{"activation": "silu", "moe_layers": [1, 2, 3, 4, 5, 6, 7, 8, 9, 10, 11, 12], "router_score": "sigmoid", "normalize_top_k": true, "balance_loss": 0.000969, "init_std_router": 0.0228, "beta2": 0.99}
Below are experts of layer 10 (counted from 0) of a mixture-of-experts language model. Rows are named router (the router's row for the expert), up (a neuron's input weights, with its number) and show model dimensions 0-255. Each number is 500 + 25 x the weight over its row's rms, rounded and kept within 0 to 999. Numbers have three digits each.
Before each expert's rows: a language model's description of what the expert responds to. This comes from a sample of Wikipedia text that the model never trained on.

# expert 15
Description: Function words, adjectives and adverbs in expository or scientific prose, such as very, different, similar, the, of, as.
router:471516489489461495538479493543518495520484520541505474519421492485532492478502480492504543503507500504526496495507497478519474482489547479521521505492503513521408540511476532593520504529490490515507511459517517494467494515489529457505501497511506507499502457521472536402512499487523472498459489517497508491496509503499524487473512498461516477529494529499508511525514442522516507517526467488502482473524505526520566505456516502533504513488463553526476472517503521482476467525487482514496480472490483492484524505512486463483469496487514484524486522512516466515548492550505504516517504492514525494535547487505546538543457541517484514454498504492514477491522483467488520506485493482492497526499512474474501484515515487524480480531491484522532520544514469500482550504496546
up2:523507462462489509492544490519484474535529475506511491511521474534472524483481498481540521501484471477461512505523512525508528488475430490515524489526462509552515496516479463503521491536518514500544513478501488498501504504500463518514486489430442513501456522514478542500532494492498502524468471511495508461529532466488492531499475499529493518520480546486484501502515480482502544486479510520494454506499523469476502483526533458452534478476486470491466493491513586509505470539491518522509542508472480468526472456460497502505514507504489482483487504503542513459522488538539486549481453509468527500497532493450468511464513485490471534466518502480488497533528518500503463533489471533537480518513522504517564477506491493533497501501460504466483489528470517526479510471494473
up3:435469501530467495542487478543531505483526517502487503501484439493484461508438519532507528499533499451499501497517512478478538481486478513521502526473546536518487486540501510518506543510519482542516500465537520503511541470523543504504482474533495537476516529477549488465522484503511487507500486495489506486465517505540484537499480521523512503518544548483544474543500490487542516539505490511485521468482462500464546480494507502507506527529503477522511543481495472465469470472483531541523505460495493494518481490486521483469479548466473543521484494513511538474485458500513501515480489477494533490495459476525497486524512476558498508493472483486498541494541478488483473551478500508474490514476515523493495520497480518459488494500497496544544477561464468483537484518486485
up4:502541502540488482521524484470519550534505467555491476478483537469495497508513498503527470510481544496479490521480544515477478506544521460519510556531510467439542512490448493496484481548468501496481493514497520522463515517516441500514511495541543530517526477464475480489496493487482425512490509471522489538478502456486513502474511507501446517485509540503504559521536479472522522492464505500482487512474527478482533500517481526517494499497499532543472498516509500541461508529537464512489502514516477532451511522500483520484513498479436501496477517523484492549546496469455524480497497463494481482487501483481558488496503524482549485517505472498510530531493493504489509506511497484477514480474514503510497469500487460494495500531498519528478516542558472516456472482509498

# expert 22
Description: Capitalized words inside organization, award and festival names, plus headings and list dashes, such as International, National, Film, Board of.
router:520481485510499506505468539497539477499540456493493492490508503499527489482501462492494483519527486516506464491487509550505517490528428500479472461506489510493531556464504490519526524513487493501505478435519490535488525509509527554538502483517507506516496455467514524409509500509511478497443477488531495505501492492511528489490539484485514505502490524510477501509470520519530511485544510470470545507510501473464484492476494541446477469528499498504501490531529489477426499467474471531493474493531487488513473531533488493454476494480490502471530488497472556533525537503477493529505512538505495485525523480503526578502484479492489507484473528461512527510522469523468515469518513484541512505494471539464495511466515532493524510466477475515523490517517504519432484509515476
up5:468432481507482442509485474525487459504548543493476519488501485506499475516531464484537529506561480470535495500490530512481469531517475501482503501529524472511473503495545466464479481520510491491471541531501503479507525494543480490525538488465509483540533495466495488505522539492502477459471484463522495536513474513506514431527509510496483521452499479515505460485528497459461466564480517528486499567528499516509491502475487467486494496529522501491514514495533563539473503491464481517516476485479513516471494541489541481534483465503473484454483493492529516510529500501448515500490465516503484489516501511476518457534462491496494519501502475517525490499519504495482504523483506507511502501516459517488556466447500502530520485499479557525533524495509524542512478529494494
up6:505512463502405500452517496482493496511476489540534509515476517460519487517486461487491446519473503540538553530497457526482499474504516462495479469495507475492459548435522504522527534488527505475477505517485505524470518495522468491539474510492504489438577518517508494491511528513486514500472488507487538493475479451508500492476512489493442520502495479498475509538486501507502505439450531480468525512526511519513529488464497493525512483516550520525495517502480466504495477524526460496525485520455498516509463502500545476548525505489513488509458468482485490491494473473486492534491506537503489468514529496498505504465454504534518518480526548504472478488489484487531500444494500506502526475495481551500502536479473491482488547506462501482521509515517519496510488535513485
up7:467532478503492459512491539472553508526458524513518476443514510531488468505507545500519468519492452533510549512459483509479472488526496506512511481519498508494486481486484514493535475493525545532502527488504474508431495496498508486526462525511477519473483515481550503495517545519483493532452520509496497492557480494535513489510495513496502505536449483512456499469489471495510501497488489478473555487496536529488517525506453488519469446493506518491512480482475508497487488532481474508502509502491547499495483466488533456486477490496525480531496518497516563495492496510491506452482478492517500526504482513543511533500475530510507518474455544527486474525451526476496477474495541508521501511521494539561468484479493504487488464459484488491519508512536527434536536566511480

# expert 10
Description: Verb stems and particles after was, to or is, often split before -ed or -ing, such as played, found, based, out, up.
router:497504585461501478521490500501482525420499487505521490496418534479500504564481524479510465512481463488440522464459483539509493475483449503498512470502500527538481508504524530474513509522515512526498507491516468520498503510490518489475535498500513485513479496477477485465491503503507511473495521475513505498524534537525469481478504534509525539505553480467519489492511492472519521487513454514540480520475501523540560489505527484518485525498509548529506512529494497488515516533482500477492522477526471511493463485513509472484485504514471482434481459534489501461481459524506479474508483523511552497529497538481456530517490529494483535518487510509489497510528452496479508483484485493522509538432525513485461508529516486513528511494518485498535490519431498502492510532514528
up5:521518514493529482539518524496528500512472454505549531513478520502538470492492494535515457520524482507505477506474528507544500487540432497476492525476514535506488515501464493499540511518496488497528493474530525466532546476474491486525529539500527507521510486463498490493506441512527514526536479443509480504482501544478476445546506552468527532556510456499513503536493526489533445489514476524508523524483502498512531550522505468529484513532555502525541549510493509515506500487480504488478505464480472479510461487486507494508511496471520488459479459534489521470517502516439503525476493507515525507476529482495459472505529471468499490505491481523522494532517482522534520532527527485468523495480501506516479536495513498467502488492503524499518481551455499488488557479459503
up6:509502568500488452457497492548518529499466504528515524498505469519470496508515530551445523542521494502458497539460529507528499489471506487480504525531532539520531531525456503510534533511504491523482502516502509541458495508515518548513554493507498512472518485482535498529521495484513526514452490555489527485507521472514496524478494520524479507459506523495501527477520494516516469516473482488520469487462502490501498492490495494497539511469463502505472463500505504521507501438481457513499486462516529480485510481508488497493453467491466480456466516503504489495507510488462479467435470513480525492514521530478504529513430523513476546525521490503469477521497515499459526529494496431497462520472519524541504481477483488487518477506482435552508505494531508470494499505496461
up7:507520481521533488521490499550479495463435547500509483525493517444523500507514481458474510485468513489494528447498549536495512479462475495452479485507495493495499500502463493509556498519577485508509472467545473519529498485492528455536503456465483457525476515516536429516488483534505474541506509487488506535496452530479522519506523496516494473460481499515525501502502458478520505493481546476489530473449480445533533469514515534493471500492449485494530481512470520510479481459511513486453490475513486496525519472514519504485535473557543494523559510506508484540497489498499514483494497507500516487487492482536512522483485509474518507481500490543540514506516502495494481519568497488498573516490516494488512540498500519512504505499497505501472480490522520510492494504523508

# expert 14
Description: Opening pieces of proper names, nationalities and places in politics, sport and geography, such as Romania-n, Pan-athinaikos, Kh-orasan, Canadian.
router:505517502456473495481500519505506517513552520516515512480470508492502518520530474496454515505502503522511500503474472522476497462530453483517502480493489495531538506485487529483494503552542485518476474489482463504483510511505444518498517444476511503484544501477496507501462529478507476525516513485506475489516517499518556460494471505516507514453517487518536469499488432506541506462555514522512496530536515476465487459438453489462490491526474523496507515562495484539493473506473529506465476493476496510471509498530516493493542523505520474520516503472491523526511477527496538536488498516473519498535536523530487531511445504442478493513467510488509528520523476486480463514517512501476507449493532458489496500501499522520466509507433464463550492534534501499452522458509486
up0:497517524499494493516493535476522517528520519508504522497509491490503511531489501537498499527482470511560500501489478537512539475523501530505525488456490495470493474497502546564506495497505468505519518523458463490476535515507511456493525458485468517534539499505464470496548503435475506503541520508432427446497507519503479489501528519523528541479484514458496465496437469479514472527535517509515511521525476528471486463461472491492466540522489501504507450484497485492514502488513529540488541467470504472491515501512501461513494457509518502517501530517474496513506507506502542495474475486523493490515539522482456498489522490539532523485494501486476503521514496502501520495504546521543509510479491499512457498510494490502496541525442548508566489514485543439497501535495526
up1:495527474526502535465502470476521487506468458482485498453506477476491473526475527501544492509497524447517505536501451494504486506515530499541515507540551521505507475488493519542510498516535496500527476513537502515490508561464503508510491498500472491486475511501473476529486480440480470549490518465542503505483516446498535436463534454527477492525514466423518539492506483517501451478453465451492539482554483494494504516475519497510453505526459504502492503517502448457486497513514502486548540491555501535499523558528543483511465523519516481519486526464504509482505520480485500516531507494495496505509525485474488498524502515504521530505525507510519497539505492474499515534511477514481511480519489508505491513485548474517512502509506495456542479489528480470519537507484517
up2:505483502488502515494536508473534520518541501508508535538519522525497521538516470539482461501539473506521517472472456492578484515479552519506502449432497478585537484507501495447526519503467564499504515521491500545502513511472478494504484495474495507521543505521491486526538511486494476506469484510550482499513519490548514496496500506483450516468467516508476497501505468551494497511497473493482509486503562479489501491492513508474512509490463480475490533502511436482456479487475482450524490466503520544507506518511555465491511488500504454520491477506511498491475499500491514510512505484491527502526529496486462504510504501514448522507488481489473522530470505458538506470498519492506483497502521483507485538465479494518463497499463522445512459545497466491529511458548503

# expert 6
Description: Sentence-final periods and closing quotes, past-tense narrative verbs (began, announced, moved) and last digits of numbers, in biographical and event prose.
router:493494509409488537453435466479465510475492510501505493509503532525516530556480508491477479511475485527434482467477490531509504487479505505539498508518492504512515513509522547496533518478461504476527523480501495528472485490501552498479460500476497482499483451520496478489506501498511481526457484478491552482526511528527491458500511485509528500496478490467493531521546479532524482461492487502516486492496484499522504507502513499520467532551494508495458493484521489530487487516488484507456532483517483470490463534528509462501518502554440473467490470492497503504477463539511519470516497498488516494529478512483505481492501530501475487507469461504487489518547490539480512498491499527488514557472509529491424491500527480475548519453497495504466553500428495491496524490535527
up6:466490512487528517492534529501498497483509559501498497460505466526554555494540458538438512489518514515534497469470488486493537500495515543480455514472484515526454506460475498470501507493464500495532538510489480486490508491501526470542517495474533466504498548514472517497532489483487463498519508465461517553479507518522496468502494469504478505509515538494484531535500466481471520498505487533501489546468498497499508504498490471499506502519552505480513519530472524492490436485498525442505505492507503498528523495512512523512472448466514492463472518492507475526482516513510508513489535511526469455500509520445503486478465522531460472463451506488488495494526492509497487499469483539495529523502535544458444552468495562483508450473482516472530526482500485493474513506489489
up7:520506501497472531491494527493517484483506493528473534501520510476461473486474462514455489510491490449482462486510527505522468478517534530540488503445485513538498480512509499476519498526506511504466472506522526492537503458517500525525492479499517514498499560513467470487509445512498495488484495533532516466515526528492529543517471477508483498502522489490529487471450509480536474507516472450519470534460534490506524497511525467539468468521541494510500491533462513449497514498491525465497483549523502492485471488505514529491529444491515501500516460543531515517484483507478470552473458464508494483552477473488514512536509483512521507529461477505518476550461544511528525518522499485495474512533508528490552472563524483520506471537497510465444496523500497523495511530505546
up8:465476485493527528517517490521482486462467512499465515493517489496482517481540534539528499491522529490519510505508511485505536433486539494549511510481525520504475508474486529491473526511540506477476503495517472467486499528502514515519484499503516510516493497514527540534486494479535501545488501445505468504495532483505448488488512521537551491514539546540532503469535508522533505479499535547454486478489499497497506486534529465480461491481489468549496515489512504550444488508569508466482497498491496499455439498498501493512489516563468469498481514513497506483503491488497530497536509526472480488549532466463504492546524478513442550531495514484491465483479501475488492485535468454498506517500511502492484511519449480513547479491489473534501463483524476495480465552501498

# expert 7
Description: Pronouns, modal verbs and head nouns that act as clause subjects or follow the, such as they, who, would, members, students.
router:475501507436479508502473488541463453507512523524508479532458527527478482483505492484540490533482481503510494483505487501533516503521532484480497481488482477539522495495534489504499529519497542508538527492473554528509540520500489472515462508489460531471499473537490499448504520497468485529497484483510500490504502506543494499466508436451529494519517536508500523521510495526510475480530474457546482512527462528522529518489448448540518473576505484490470547520550507517460499515501493528494516504468517500475469497528498477505518491510487502488483528512509526497499493524475473522473491514585509489485494466455507524480504524478471510488445446502537511485525491486486471494558483486484540523489558489495474541486487477479516508499476480507492490524529479510487500481499533
up1:485499488482463507545492493516523459533498521534500451499486473522470505500446501525518477469482504472492509537449475506543513476487492492449474486485490492501514475511495451532489491536516483525483469507503510533474524547499508521480471491485490508440494502445510471477511498515484485486501511482525520528538446551544489525454510492506504535502520486501497501538510472489474528518523486516509519510514483478533457482529477485518499448480498509479472443516498495518496476530488494462540515475510478493513514490480509504501494463527511491551523456503529507528471550515553502499487483594482535486464521498465466516531462479495497489491537468507473502490509502473523477525506469511477546542460497476470512545515492499492523496479534498480540502482462489476491502483458498
up2:459472531502469531462485528537498496511500507467528511529502526505509565523473516519508490529564451493497524563502470497473536472461522491496485506513471504501538513488503506519518504521500499525485530471505503486498532482566510531499514498497507485518538494491527510471477498536527525559515534497532480530533528509531526469521488504529507502480520506486510485481474534524479469492481496520489501438506524528499596450493518522499453485498514509494498502473476497488472498514512493521503476497496471519478485514511487513566494486520526483510485486540508476523475493532467527521522490521468501503538527510473477494488474503507477488533486432493524526472514509493457523452483511502512471482488524512480451500507467546487455488480476494491490474512503432494515451485488536
up3:462485499506510526538501511547506481505490500489455515488518511471514526525478465473517466505528526508543491444481434518494521514521496492507488519525510519524548514478476542522529518471509538440542506504526518509473525488468538492459501536530478500508526472489497511495505524486456527527491518512503479467508496514452506454470448470470530553518424517553477462503498490477495486482490543483533485532519527492518538501522503485480475520492480462450504496524461511524502500514509517453495538538498549524492507545501507480515516488515516507528548490447487523533490518496505466483492495524484507510483533517505484504514498506492497536515465522504500500543540532495435497513500465493506519540498504457500494483525464481523526493470508509459495485522489529509489512467467512

# expert 9
Description: Commas, pipes, and, colons and semicolons separating items in lists and tables, plus list-introducing words like including, featuring, renamed.
router:478513497523489500509509498554534462492493534524521501527487508500487498487487454494507515466473457512495507526487517518513482518511487530503505470513529520535522486518490514503523507521462520479474506433530540463395546549479497493511528499518509493494496487518496460461495500515517482518497505475447500458536494527487516464460507522503504505497493574481521514501497481521507461525503512512477508576493508455505521475518502538468468476489536513500470528529519500532494488482499497509483481472458535523485457474477482473460502510533477463492537512501456497509476476527472483513491513514532512500480506499504449493503493514513511537500473473511518439506524531448510493488506547505534484483516547536486470547510474491487490488476500474494433498520520478491483538490485503
up5:495528475464481489499530447510498530511461444511467476527532481522473512497533518528512529541498516490497505507476477482491485522507494488496507495526479484510528492502462476482543505537454485448497503472479512525483541523499487535497485469491495482485456488490482488526489484516487452498463554476514499464474527511510521511477486524478505528547543495537518452471523491504477487487524470516494480539448525471490534523502499494463496540468478502515525511515544478486489500501491470499515485467483444462522493486485502515529538514488465452487489564503530513480478480491530487482516500503506487437496468516492506507488516553500512524495472486498546489494502519491461491487540437485510542493533542539493488512474506497516497556509503486513457437495480477526517535451515488
up6:501482492496545520520505554513510506482460519539488471515501490520489461533494494504526532460488487528521504480533516484499510480475469518528518490462503479476477491466482538498511454500548543452515519501512487488518521500497465501482499519517499461513485469483505467461508507456519500462529482518494507490531437485518442493528490473505509467518469469508543480479461496488510527497482527453517481493491514503514480497532535463467535507450451530447492520529483471482473451472492520524529504475565522501507509516525450510541485548534504482532526520479493536523490435529524526519473500465472555500475497515494535483539492496486515503514485477473497502497534472489523520507504490489503491483489550443508510481528508478489471479493494453522508507506538496534491529485496500
up7:513494460500488508537512501467485498479513515494528512545465509508483475509513469523477499495486506468500544486485494499523508502558498459545532452483507469511501519493511511501512525476487506514488550490517488488514516512535516457454499487482490460483491475505519466476484520488507486515548509500511490486470487477498557436511461501498503482551483509501507494492520516547501514535499512501435541490539473507487516506520506486493471513508500534505460511517496514510503456456433512448488495516479557505478457485487507498520526543477513507503527495573499483537492502500477482510531490473497518545440497470503495511556443512487484506486486487511533492542504503488505516524537493461460502515515467506524523503509481481486449499520478520473483466473513532524571547472483466

# expert 31
Description: Prepositions, separators and punctuation leading into names, taxonomy or list fields, plus common first names, such as belonging to, family, John, Born:.
router:469496478511479469460484474471496491493514517518527515492510510487511516477469481475490493516550500535508456503501500516518491489531498515517494464477472477502454520491485517520509510538455499504529487475494532512433573520467487521537514490482462494483500444525529484552465495528484494474518519478462483504546492506516526458503510480496540498435508511535492483511494495518509493508531503486498512507543501510530454490479486513486486524523516504553459530576500503510532483484471490512522464483483495510439540509515485492470495482490525481532545490521493518509518465489502516525525483502494487469519546534483444502470503523447458525530491498515538473492552525488509483471513522493522558465508520483481517541510486450511525482506453460510533481500500496493514513484475514
up2:510541487480514512507525514484453499494502498512532493533501516476500509523537481491475470504502521515477495482478510520471481521498471489474440507513477485464491469550506528532512484511457515508483548533512450485469511482474504476498482518488518470497475516478498501525489554525516524484483507522522513488557471531516498539452497515496502515471470483508554508473519488490530477479471548526517525530510489507503496497520456494552506492504513492484482502530477453532565504494441498519473468465491468518506502478525554514484495502517445530485550475503488512508462468503537530542505484504509486499459506530529439496513467476510487549487486463514514482500482482457537503497450481501467535509469511506452514464471484490508523493547493466522508449469471483515475476517482516
up3:512517470519574500516504487500511511533505474525516476547506499504527444505521519527492483509489537493503493467513518496500526483545487532459517476549470535499531492494501489455476496521512528453455499479527538496462503483452484547492461478539526519513522540491512512473482502500520554539515444502507463493494526510502520523471526488512502516476466523528470468489459471517528488516525489489521500492517473489480494504483526513460485530506524515528491507534531464514477473500493476509508455442505533485501552508523461554534488484484519500508472505478472512507458485488507535494491492473487505494447473482483530502510466487507479475511481502437549537534514475527491512506508509497535538482518537473446516454519547515476535472469492477491512511505503505503494520458495515
up4:560514535491508473458493507514531494509467491509464458546503515522488502495455506513485472497482522515561475545473511527484535505501506474468503530486503529529514483481556546481500465494564483533529484482485533482496455502495535538534514470488504515505539490520541476491474503525500528505518450506518493523477512491515503494492498507516480477485457492444494494537545474572536486450513525525501504465494508506516500500525510507475476479495516497492516494472499517485486483470508492470493528533514548501528504467504447525529491523491478464498543491478522503530483508518511496507481480496469487525461509469494519520497583454505472476501494511449452472489499479465498540487512512507507491495442514529523492507519450515454527488503487475514501479499536503471500508461484493

# expert 25
Description: Paragraph line breaks, hyphens in compounds, opening quotes and parentheses, and word-initial prefixes such as re, co, un, inter, sub.
router:484544499492485511523503505523526471520534496485480466516436465521485514550517480483496542502487478479508492468477506520537521485493514554481474502472519504511469525430483554530529511496485505494483551491505447526533505550479483503516509496529467524472519540527504551476488482506486472498523533514469504491496506547529489504518527475471476520543481501499527487496520493506527472494484489490515522537511496516540532520486498497507469510471479499533466512452520508449484520506489458540506498486496506465500478477481496457490540479547483489430489502530518530480497475535523486558524497527488506484517516524521456538502449512499474490492495522485495536564484517502460500476532514479493490526491495468481479535539503447482485500542501498521511544518496478499482511521521477
up2:519509495492474497504461484438501463513492495490533466531496567529479507508492520467515494524466476471469475468494490494541513548498497519457492489532500465479454515504480528482516489498506517568510536527538525514506523473541481505460517466513470545487499538498504539497502505453515459483500497524534524525488535477504501515486504525513511472469481486469510496533506465455512488446501467527456531514505484536499523575554518500488491493507534503505481494527494476472523516551521511512507566477489497520441491480541458483480467493527511512536540527514473506494519454540490492497511512492472524492507484478528488487508490482524494522489548477496487501510496470493533519489494518487497515525477518511533492514485482511514537537502440495494512509559520488490533471484503517
up3:477475502495474522495482555455520522511508470490514452487530490487514521509487528498493491482520470492477495504496488507517505456479436492503478526518502480518516523490463517526510480557505475542441510548514521508501466497461466461495512497525509506498498518517525496536491519491512516457463463499473569479518513542553482473487537496505542494515535523460501508515507468498496512494493486483504477497451507511511499481485497488484528471511510510527476499494507475501491475549490502512500518529486522552506489509504493538527467515469466476528471440516440555520488492550536488547526481527460509485479555507539491531536519542476492511475535512536515526528532508510504531451492520490467568456473519475534479483512493475512511485495472520474527494510513503500486501488476504
up4:482483481493524540492492462499512487515510571471515509483486506504489439481509479509486514504544463506540519452475459482520510494529477498531511509509475541517504461491510490503495516514503559473515476508462472556477554532514500505522510495519482493470499517508528513471523464524527479535506508455544471522516497508534520512530468489541487513498481483528472494520502480473471544507508483485451529527501478507501521510540506477442525552508492454490497477468510459481535513528479522528460448484506507502513510520550487501499497500510471464502539527487534516483476488420535502479461503494487481475548444509466471517499459510510465514487460497475521486496520532500533500501485514515518511524480507522516508514529462454520484488528461507504506484495497500479512490480470456

# expert 0
Description: Word pieces inside Indian, Asian and other non-English proper names, such as Mahab-hara-ta, Bharat-iya, Venkat-red-dy, mostly in film and election tables.
router:485496488469453490474496523523493504489552507527463506529491456480515471495515544452507506504492470510491438499484506520537510504526443486467460487497463469508464523501467491508544495506482494512513542517497476534480528489456514517473491466508475489492505480540491500525464503479477492501516503463497545505518515500543538504501464498470524487481496606529508482509500491530507538485493511504490473516494517484553495500509468508557506479519544526540511523480506516520484480488491533482508494494490481457501450508506499512459527532490480514541508489485472485486475492550473502523510532487503539482459537494484548519502502523450466501482506498431503487495516565496496500469511533507536506485506508489498492473500499524519539515506523467508534529519505484497437474524513531
up5:469446543506488487517524488480486528510507533479504484531515524502534505471515518460534528524502503515496517479482485509484525544519533566496472469455514518490483520505497515502494464523513495490515501484494483534509489441514496511499537517556535489483459485496453465507497514487470473448527523466528535477522532483542476514485502466487483523483500485481480455506529496494491520518459495501502504539453518511539456537472505495530480499529521486533503503513473487516474514421508531494476521481519476462469449507478442460538542467507479482508456503538497481483515498495456507523488509528451521514498526466552513503488502470497508477477531519472513484494531542441474475487498497482519524484528485459479508513500510540469493502502493479512501472514472516521453494500513509
up6:510482512515505527505469510541513480490498488466537461492513538530515507515517453535512484448482479511450474540553497457531453482480495506500510471526506533514528484475474462550498480496499516451468488480496468487509482526463509527535504530456515489480499537476477469427492492521512485510480543507510519497477509479515491512457492502521493508553484506489464507524487539485497472509523485483492534470469487538484479523498513507491516520481489502476525522494502492463508492481523436497485473468495539483499510520539502485473529511508484469475488486493483546556477509510495512511514496516470528505485473522505443521542482478554516499480504491535555477508482485525542471526482471473493472495527473509433498551491494491493489512466542537536457506497516516484475504463511480
up7:512519505525478465527485466518561439511545508473542489499495501492514529496466509496523518534503506488513507501498457511536471476537491458467502517503485501471466510557482537524508495509529520496458492495489484518435470503504532491522469537442524525504509472500499472510540531514514492524521496496504515507479458483504540549543494471518488476506517509479474453520487500494481480523525500489473493484496472535479489499519537487495479514481481494515499490508500530511489522508538477492497507490464510526490522515539489500469503564475466484473499522506480504483468455499445546475477502519498533405465489503477520507501465531520515478499536489509507476517510522518507520478490545504453479510523473519467475483517487538503496508490540431490561479525535534491516502480504471

# expert 30
Description: Words starting US place and state names, such as North Carolina, Long Beach, Ann Arbor, and leading digits of years and coordinates.
router:462503458480487470489474495511506533484494471514551518505510564542503497494512464484482487512492500497488499456480511501507526478476466514470518503522456474503529501466520498437532497528454577504525521489506461540503532484464497509496483479505484553485526482464481494524498517464514487542477516506518483501534477513486568485503465477471521495515529524476494476550456484514542505559525516470479473511511505518469444486517478478493498513513503494518506518514488449492536431465499481473545476515524541494504483527534490494458515491498518492480497506530524510519502485501486518469530540509485498484529524533462514513540526497456473499484501533452504474526509538483497523490511507482557485474489508485487474501493476509508489522536478487490494493526472466451519535495478495
up1:499490527480469458519499514512481536519501503511524520483520512496459518493495466442505466470528464517504500533466523500469505475468475536523500513482490541479506500470494501487523502481503521547493505427519526528533533512519466478494509575463537428492510517487502502515453471491489450540501534503457493538530502440499552523496502460514547498521552477499477522510505441474488484506515512519461497455483505482520512513500489470480523508500551496531470492517489511506509530496477500483464521527510468500501493483495441519479506525518473462496530515477506506560469477518487465495518543493494478465497506471507479563519541485479498487484495497494504458490509521500511498483492527520515510503516472491486522498522485544525519467483485526551476452486507514493502527512503499
up2:491488499492473509521518451481465506521454456520501506464467499496480560557511488487492528530495508529502454526485477508512512490507475489523483504525556542508508454510493510477451503467519513462486468449493468517500516505464484488498475482520514488533511487482514470524519488462510500514513488488472487478543479484460528490485506488470531486474474504482496468509528520512513458500469510490522472523487491532502537482501489473474459553540509496512506504474518547490543527475512499501531489518443501533474527502507515479512498495500503480519556551504549508502525503530523522521485474460492457543529501489494513550475514481516520514533505499492522532527514507495509536498506546479519467491509493478471505515541525506461452481540526510543519490457518488567446540476504483
up3:432538504498485521513511508523490490495486495531523529537522530522483511518483477519486512572472502527524491535482539526505501551527470461497544452508480458504505524483487499470457491500504451501457487491473510490530478513519511445452500491470495473511507544494450464516503515479506478530492478461502485490517490498503556501482483510502485496505512504477489464525482474492501465504502590498502460504520473493478506542509509501506506483494515509529523504485487480463520521502506502476516513552513537448500474522496469481512504523485541560471480514484532479504499488478511434511454516507514524516528518502466494514532539491506444508471466499480541504539550525506510479490520504478494486510495510515440502463568532499491497540509472492510508493509505538498523507509491514

# expert 8
Description: Articles, possessives and numerals opening noun phrases, such as the, a, his, their, one of, plus the adjective after them (local, new).
router:475532499468478479503504523520487498489481505546511486534486475517497514513493506495498530525480495491510527513476468504505475469512528520565484476514497525520535515480481511489544512529468475495506480481481521462488535528481513541475503474493492512469529447534504528441520508504522455524534516462492475479531519495541500474489478524491519447456486503482516565545493473530499509514530505486560487472504524489513522503514516525531436513507472555499513410490488521515454490486504486511539505477468541487514479520494498470499532527535502465504518514490483480517505496525489508485468515512524487480511504521521528541503468510485494483456462483499510436482514519459497497508480480468529468477469519510492472523476520517472511490538490482534500496561468452474520538492501511
up2:477489504491518508529483535498536438509543467448464530479488500528432446530477498540504497515462476494513513518459481533518476489541442530529476487492518506515492490465487472484507480499471508512479527456485490491513478534487487498509499516537491510494428496477480463477468473528476525492505540461546526462550526486517509506476501499487491532519475521487491496519503499532482499505459523510450518542505517469501474509476531489513493481461476533506489511490498515519499525473524483454516497558472569477507508491486557497465545468518488500518516500517508486538475478537497472533514499497508528494527511489474504536511496464507518487520499515562525451503480502492466494465483499455516510524513477536477509515506466504497486518452517509467487527483465506510483510493523504
up3:511476482530486529455520501541446479487515489515537469510494497494470526516536455502505510514533481494484521520494507521520456513480484482480495535444482532453513510484478459525480507494530496474515476476504520500496504496498522486492493504482511504497505470517512483520524496537483473507520480478435515481501542571485494486437518519517503507537529527538478546483513508520532508494504494519470522444488463474514512490507539486503463533486528512484509492485488520528490506515473485500532516504499500511483516499540494492526536473535491493481476486517514511531466511504481463501496520525510517502470527468454515544498525509495531497512515478473507547498517500474484478439513508435475494495454558503449464498488457511532511480556504543488495500510497477499581540463448493
up4:462554508511484497504524478530510511543492489515480492474507446527537513528508510472497476500477480513485468484534554493462501483491515505508489518524503541507425481471511481526532535446473493489508490449476544492479524460514451528486456564494462488474520499487467503500446485488549474460493450504503497454525468488510528505492492515500511547478536491508525487517550512504506506477487495476530521521492528515523550526536514477492495506528489501539468516506500487508521495478498450518501511492492522509529505517484496455531532502535498504505454510453542466460556557513484522489503534521486504472496451487506510484503481510470496497495486480519523487531552495523504505532536469477521509513492502502481497495491551501484491527502470492513523523438490524484510510507483526